Below are experts of layer 2 (counted from 0) of a mixture-of-experts language model. Rows are named router (the router's row for the expert), gate (a neuron's input weights, with its number), up (a neuron's input weights, with its number) and show model dimensions 64-127. Each number is 128 + 24 x the weight over its row's rms, rounded and kept within 0 to 255. Numbers have three digits each.
After each expert's rows: "gets" lists some tokens that make up at least twice as much of what it gets as of all text. This comes from a sample of Wikipedia text that the model never trained on. Tokens count by the router's weight.

# expert 15
router:136150118123144107161135118108153133123122151155149119145145135145104108113117128086144110125135126162152110168109146097120107063100115156085123133089138141148147121137142119181117103106136117
gate0:170091141160115135149140100146102103140153094139115141118123178115210131112165156103104148098134089160119129142132141125154145127146098125109126143163146137124105129131127151112137102135139116
up0:147157072156074118128163132111173125133094124142122134094135133104112125110139141138097105159132123140146127108093127144132069128131127095129159127116096148110111144123142128134151112134146173
gate1:101155159132126084146162107154122160202134139117119141085147113123110167105129161127134090084145141093104170104093193113107117131155140121143114116162124107128121121120122090146112132124118114
up1:103165107125138136103086112084121106158138086107099157141115109145094104117115133133154104154162145159113150115143130112116121158108142090156126107091131147134108112155120123135133158162103090
gate2:100108134125181180106145140133128094132121140110104116093146121123089138166110112126131125177140158138106168154131125123157132122166122111123101148141143134170107095154117157112085162131149156
up2:130105109167099119136104136088141099122118176156108156161147135099171121121135155116109115071120117127119132101154143116126122114103101124126134091156116136104136154096163163134105113145121162
gets: ",", " in", " of", " as", " to", " with"

# expert 16
router:143149137178119112108116130117116108130108162104152166117150134127109116124132099120137146156142101153111080148132135162112138126105111137145145115102125172112149106116130136129155102120115122
gate0:091142123141135160136137124134121123099118136146137133132122127157107112086116132135109105109106096115134105133103130103162147056157145140104137105094150111155128142162111131105165117126100105
up0:111131092115116080156144135131160156099150119161157132150149125142120103165114080118104150083157136067165154153113142129155111144032108117148166131118154123112136148111143102139116138118116094
gate1:146111130138133116115155079124100136123117130122141133130092136130110152137139132150152126113137145130155149124147050125116147116142155145134087163129111151147132130143110148141162103148158084
up1:124146121124170127131155107137115128145128137151139123155113171169092086152145113182126155102063154150146138133102113137132116154150122121141116088141142087105187123107130072127093140185105130
gate2:151116137083137086097139089154100105123113138150133135127095126166133154151142128113110100121114118163103126128107156098128119139126089128150104112141117162138113111080117119119150151094162132
up2:129082147135102154122110121147103115114145119168152139127128123160133133089131138123134100109096097145121113132133153162180094149103139124100100103149129176117122116120093094150090139132133090
gets: " 1", " 2", " 3", " 18", " 6", " 5"

# expert 25
router:105132160089160136166113086110154110146143103165165113101081147114101120124157134095162116151124143145128108100106092107103150101151129151108115109106143100131097138165120123150130168098125171
gate0:122144147170142133131160058122127101105128112181128123182149142109130119086128111140107136129122110132083109112136136105139121139164136077127130121114154171102141145119110134163134165138131154
up0:136097142168123147140112128126115104121128140180142159147108114126142124130136196123120134134129138127094137134131172085140138126142180108100142134143157142110130071145133125159141142150098120
gate1:136130162091150114128150166171109085135121113200097135112101114084114131132101128159095121071120105101128150158095145105129119153133125148117067156122112118146121145088125119109116130111107162
up1:102109113136166113123139124176155118090129096167139067178110162114115133151136093118115148118145137171100124130147145136126135086133134094085090141157114189147105100135140107178104159121098120
gate2:146125128155139162103146115138128112109124131122089125187133135150142166135171092137134158155146121136129137114140134124096098117125121151116128116099079138124138163121147077096136089180103103
up2:134131131105141110102117132179143146123138140110142156095106132122155159123118127134133104117121121102117161113126132182092145160163118086144146155087133148165154112164117137093133119160139100
gets: "\n", "\n\n", "\n ", " \"", "′", " that"

# expert 8
router:144181121111130108147151131117163154117144140147106114126137163135089098132132131109115095109133153116113144155137115146112148099123119158092123120104175121102107168109131142142140124173064171
gate0:106150125130124143103114090136108147123156107116138117153123112148187146149139101140087147091125101158142134137065091119115174182118119119102096128120158081145161117118113128126101120132197114
up0:115109130134091123177152118152142125141160093125104119137098130121133144140127135137105131116109153142118110124112103134123088121105110123104119138124092104105172112099144090157108114151120127
gate1:106132163125156147169114167144142128113134133141135099153118117135117141117142080129129115107137135153125172148165131136113129080144145114128146073100139163128145139115110102177134115148153172
up1:110125142135130076136171182103080115109117108107162118136132119120126117165156129135120132082104098123084132133106126155069098172126084153087129149172156108146149119129107115151148128105181105
gate2:094107113107144176114100160119130165106140088129164119124105161140160142142132097138124128131083135128142120115144125142113159158095127136106132165116109141140141127138072123110145155105138123
up2:073129110096103121135113122113151121098122085141121128076122117139098133138160139137118117107143147109187137127156133119096122145180120120097132168124121130110145139106137149128093157148143146
gets: "-", " the", " of", "|", "  ", " -"

# expert 39
router:104081106169129119154099128134121157167157121095166107120161094163156101148110114093168132167141148107129140126094136123115127150094158165087082133135112117125164138100122097111091122145150083
gate0:133157134138138210126149139151130121147144142137117159114117142130116055111107087147156142128063139146127127136085115137164111195123152089119105120168115113138165153138114126103108134105134151
up0:151110142086145107106140127095124139137125136111104147111129122106153141149150133145169075090129144143168128185113164127131142158166173133129154150160157154125109140083118076161126143109078114
gate1:158152135127099141149109122113163152139109119147124126112063103128157153080131146133158147136132145114138100160129133113120153168112109152157132126131138148129101098113148157128139143116126119
up1:144122125124112141162129170143154090160184130150111124120091137153116109128129160108130101112138071149159108150173125102111108135103139138104118122130141194157119123197124125109124124110153134
gate2:113139143131137166129138105122101130117125121139143119149146204110088150097103136128127118134116109153128115136123085142129116105125122142150138151145134134113119134108112133134131100146083107
up2:135151139112153125105143138143122167129114128140147131151173140133130152172167119156142122108169139184126157123125145127109128104128107114157129107078155105116166147138155090080135150074128132
gets: " |", "|", " 0", "  ", " 1", ";"

# expert 12
router:129093116089156142169135111099153103103162168150129127159172137153100092127153142087108177104135112138133118120126105111112120109154155157133132135142103139135120161172164122112122125137140129
gate0:166163099127117089174131135111158117136124106100118125123054108145110153154101124149122111159139095099102141145135144125127127188158125120160115141063068150129102152110111149144123146122131139
up0:106157146155107080125162095169162095125151114144120141165106172108101122115138121125137140147127105141111121067116067134151128149122132058111155104097126141138138109118094122165113154118130128
gate1:125070116138111161138121117131142152136108101101195131111170104119153141137138093163118098095119150149132138174113131151144134127124098118110135097175144081143128098117138107147172152160110125
up1:137090106118128149128149143118139140123150096212120132147158126127139135070154100085120112121126127135162121108141145122133161119084139130110135150128097081124146145131201111115135108135140139
gate2:128121126133161087147117122116149116102131148136168107140105128090132138110171078117128144118110149157090137152128118134080126135140153110159144118164142161103140144166146140123117141128104104
up2:137119149125129056155144140110136156141154136095118124170126099088075107091171103136168172122128122106110130130113162086119101133154143113151110144095136118131087151117091153123113127104128166
gets: ",", ":", ";", " was", " of", " by"

# expert 40
router:152139135147125109143095123123116108160081144143146129112102126115123138183136151116112144126108148111093134118147122103140095116131121107119124081146089156123118141164115107156149072106163167
gate0:147124064126134101132129128105153107126144154121137100115114164121118097140110123162107135106164171119135168134151122054088119099119117139131110141144147152154090176138132108088152139112129107
up0:092103126140144096132161122101154140135157149144135112145129112111147168189157152146090140105157143107135170137115130071101142153130156093112112143120146135148135153138134130109092121090153120
gate1:119122139111179111138150163102171120099086128124134139151142150121117116096081135099130129079091122130131160121114059114131113142153147118138128156133094157167115109138127136069100111123119146
up1:122140130138131127112114109093120127157112138103151155156155141152124107144142113090101151144144154118118176132100107168108099147130103139141155145132152129138123132110064152076121149120119171
gate2:127131118122128147101171094190154126111152131111153120134138140099141097120177143079103158128123148122105104111164161122155104113101102083148132132144136152119092109127112115093096119158110152
up2:127128089128091138146139137116163143128159094102143159134132131125130129116088140142132151114117089128153091165121123151148128132124109159043092104104158063085154153115122159123147103110106108
gets: "a", "r", "o", "e", "n", "S"

# expert 1
router:133085133128118183128124112158136107135166133160134121112162122137109104075176146133134152098088095111150135120134128144140120126096127118128140132194133135119130154119134123125131127143129177
gate0:223150146139095098137118112083151147133085174083144158099112127159123154101107103109091117155156076157152137109132118091144103140168116161131119135162168155103162159095122137118136159110120138
up0:160112112128109133116103145123113098158136098127121112115135090089128147142153121128116136101115129114128151130107129109097133195128098139123133140133130096096127126121088108130138136140117136
gate1:176158165136140116122166117110127155146087120072139126129123145149156144109137146134101134102117114115111185113119101091142132133120126074100095159112123111110140126151121142124134109116158112
up1:163152160127108162114172135134094089145117128140117167084082132128120128153171142132086088100149099121101116131140129132111140156120118175111104122161074111105090137141136146149121143103122092
gate2:161106068157186151120132076117140106128149122123133111151127135136110153108107099120094193147142130165118127139110124112166147083153076152134119131165068148111139153172145150147114150092144126
up2:133116094112108124132123176144120126125088113115137106097129090152123153138095143163120099141149167135166146130115119155117136139119143152163138109130122126087136126086131117116114103115145180
gets: ")", ".", " (", "2", "3", "0"

# expert 2
router:144150158142167118104164187152161105155094103138144126093094180118153134138116124112113099098150102150113120135167158130156135113148127153143129129110142161150124112085112131131156163131091104
gate0:142095126103132105048118113121108130106181134132126164116093131104114162132128143113118136184119101097113154140134143105119067094150177128149118103134159141159117114128136121163145137159165124
up0:137093120132109114160119130145143143118183117112168113107126133142127132083113169124124144132125111110094128105140113124124139125105101122138103118163109172121171126130085141117172106134138103
gate1:100173109095147110115095158127125101116158142173127151097123114123155160092125135109115091085101145131111154093151125098173150141150134114120133128100095088118155127119119132132147141139107116
up1:135139095142176147087100101175138085120111114130112123148110118118140091136152110145106104132114118134092127117097128121168105168142133077133149144142115135163135106130106154136130150099135132
gate2:146143119079111158129132164149101169149139072163110090106098122138116113136101139170117164095139111128131112131140117111145134130115086149137106137154118147140155126104123104174133140100122132
up2:117091121163108080139137115107127129141157130076132110145100161136147109109108092096112125104118103160115153127148145142153082171114141137103150128123144095162183102160118151133090131118133111
gets: ".", "\n", "\n\n", "|", "1", "0"

# expert 29
router:173125140119060107173144130110147110153163141094124141106097162113089140175134115155136112121149087108105126156146130118137107132158142118152137113117118132146106135117100120152144159132119132
gate0:145166124180077132125134155122162130126103148116135093148103152118108145110121124124128102111101138103178145158173086133094180076102127157121170134110114124113117158095112145148096132089140128
up0:152100127124104129141185147147098138115140148092104104118093148122172181132149095098124121166137100150089108129163088138145146098119131109130087108169105157137088110141132119083143111146102122
gate1:125120164140182109111126121150131142087136119109135120145106133119152150175159151115127153095089045131109139155161182134152125123123094165110118110133118153126125110156103161158169156134157153
up1:094105150140133096087120161123144109152123116143121150152148097125098123134134124159116075102116146122100091155151124132148158182132130104139139123168160156136098105098097162133096143140121129
gate2:134138160140147163133195154142140131151104107163167137110048104117111112127151120138139135152056102146153151085181121090127113138156115107130098149081123145107142155139113143115090114118105119
up2:138132132178137148124167122131166129123084111103146132155122132112102115148113143134132122116123107102140125144096115130115121117120159125097141146157135152140140100174111126105121163129124146
gets: "\n", "\"", ")", "\n\n", " \"", ";"

# expert 6
router:124147168138118123117103102173113134115122140141131132121115144104142152101178118119142159143136116146073124100189137122109154091082105117150099096124099130106125134137108086188162138144096147
gate0:149127160151127085134150197104103123135126112130140127114118161105136083139154144082124073123162139142125146102131130105108167120121142074091141110079159110125106112134089153080156166095119171
up0:148120100121107139095129158119115107123146098137130125096121115140080118152117141122122111150126143109106131120149109131098123104106112050128196118121134146122143119130119089118162109118106111
gate1:137138117132146129097134178146084119120140134168096137136114168115109141125146109134147091168095149181081092138154094122127149170140105081154134109114111117106085117138123104144119208112128093
up1:135116169115148127113133157145128135115182122159125126108130131093112127114132115116096139144139111122114095100148129097162123128145110139190143196148095082125102126166098146129159098137094113
gate2:130132095144088158177147166157062149112102138129122109124112113114110141116118116133083064132123106116172147107107171162174127134127086095106119110139101106138116124131136155139122129117092127
up2:138080126100144092142112077110109145145164128155137149096175162159097120109132090114140091141114114164106123112142136141102143147092091134111116100113081128077117132177109116106108121144132154
gets: "  ", " |", " a", " to", " –", ":"

# expert 0
router:098197159122095100133112138129138100149084139119153135119125139107076155147127121088141106083146161104111102175093102109111140155102145154122108149099140125147136150159126130158124103129162175
gate0:082094124101139100105149101133145152124129130175130117166141154111113135133156190125111173103105106140097137162137149098162099115132119111116135103172122140132177149120153131153127124157143103
up0:114099085154101164179140137121115118148121127110068114163175137141111094132182201132170133139111127098156121135159096105143152132132123105126122147121125147168132144117119187156138096124138083
gate1:158125105145123149102175127141128107130114189114127123115143111175096119143145138138083124147116151089123090138139123109128117111147112159142112139155115128105159161131168105121182117130128112
up1:178087148121178115107135129143110135142142109129140104131131141118115146113145117105148083096111147153119122137092143202132166134091136104145158123107165112106134146092127143134130114124070129
gate2:120110103167128167088191146150142081171139104135133134100112134066159154144124158148139100201119147135085146118091109113151124136104130094125116126156109155132144080141128124165166138092102111
up2:160158110093128132113165098118096140134115148147150157145113157124109155111140136145154100150096123126094138160101099152106135130142123123122155141114070134145112120121158153146146117107126084
gets: ".", "\n", "\n\n", ")", " it", " but"

# expert 46
router:119155102151141127089104105157075109163158176137115137143135124132159111090224124125120158152151145106107116137134161086115118103143133147149115122112131131122080106140129149153176111175128135
gate0:131140111127138148157180120125122178118109168099117129172118093130142126088129150128106106129105141122139115120186084141121139095149108130126168136109168110112149114081142132131158112160144124
up0:124111087115141111121115140132123152081093155123147127143137170133129143146126142084127168137132140111132158095141118139118135142093128146148136110116088133156108157100132162179135108138135108
gate1:113140065157104148119124096165094133120177130121140141152086095132169139124162150158125144129104135114108116122112150151108111104068108123141172160093115136130111131148124158094144105166115136
up1:131090148139149131170153091083131101128203115140157112104079107124118147103109117128182139092171165125134086147108131157105168144111114116148138119133124138111109160122108134128123165143151152
gate2:094122113180140081107135118166089093145127113114139153136113127123135125167163120148128110162127086140162130098126116116131183134121120120147105151111111147128113090117142111096115106123137132
up2:089135142107137098125140092114106101168170161159084091073165120140119154123078128109126130111138128133155128137122140158185159157152156126101104109130151169157125122111117167129130142091120115
gets: " of", "s", " and", "y", "n", "e"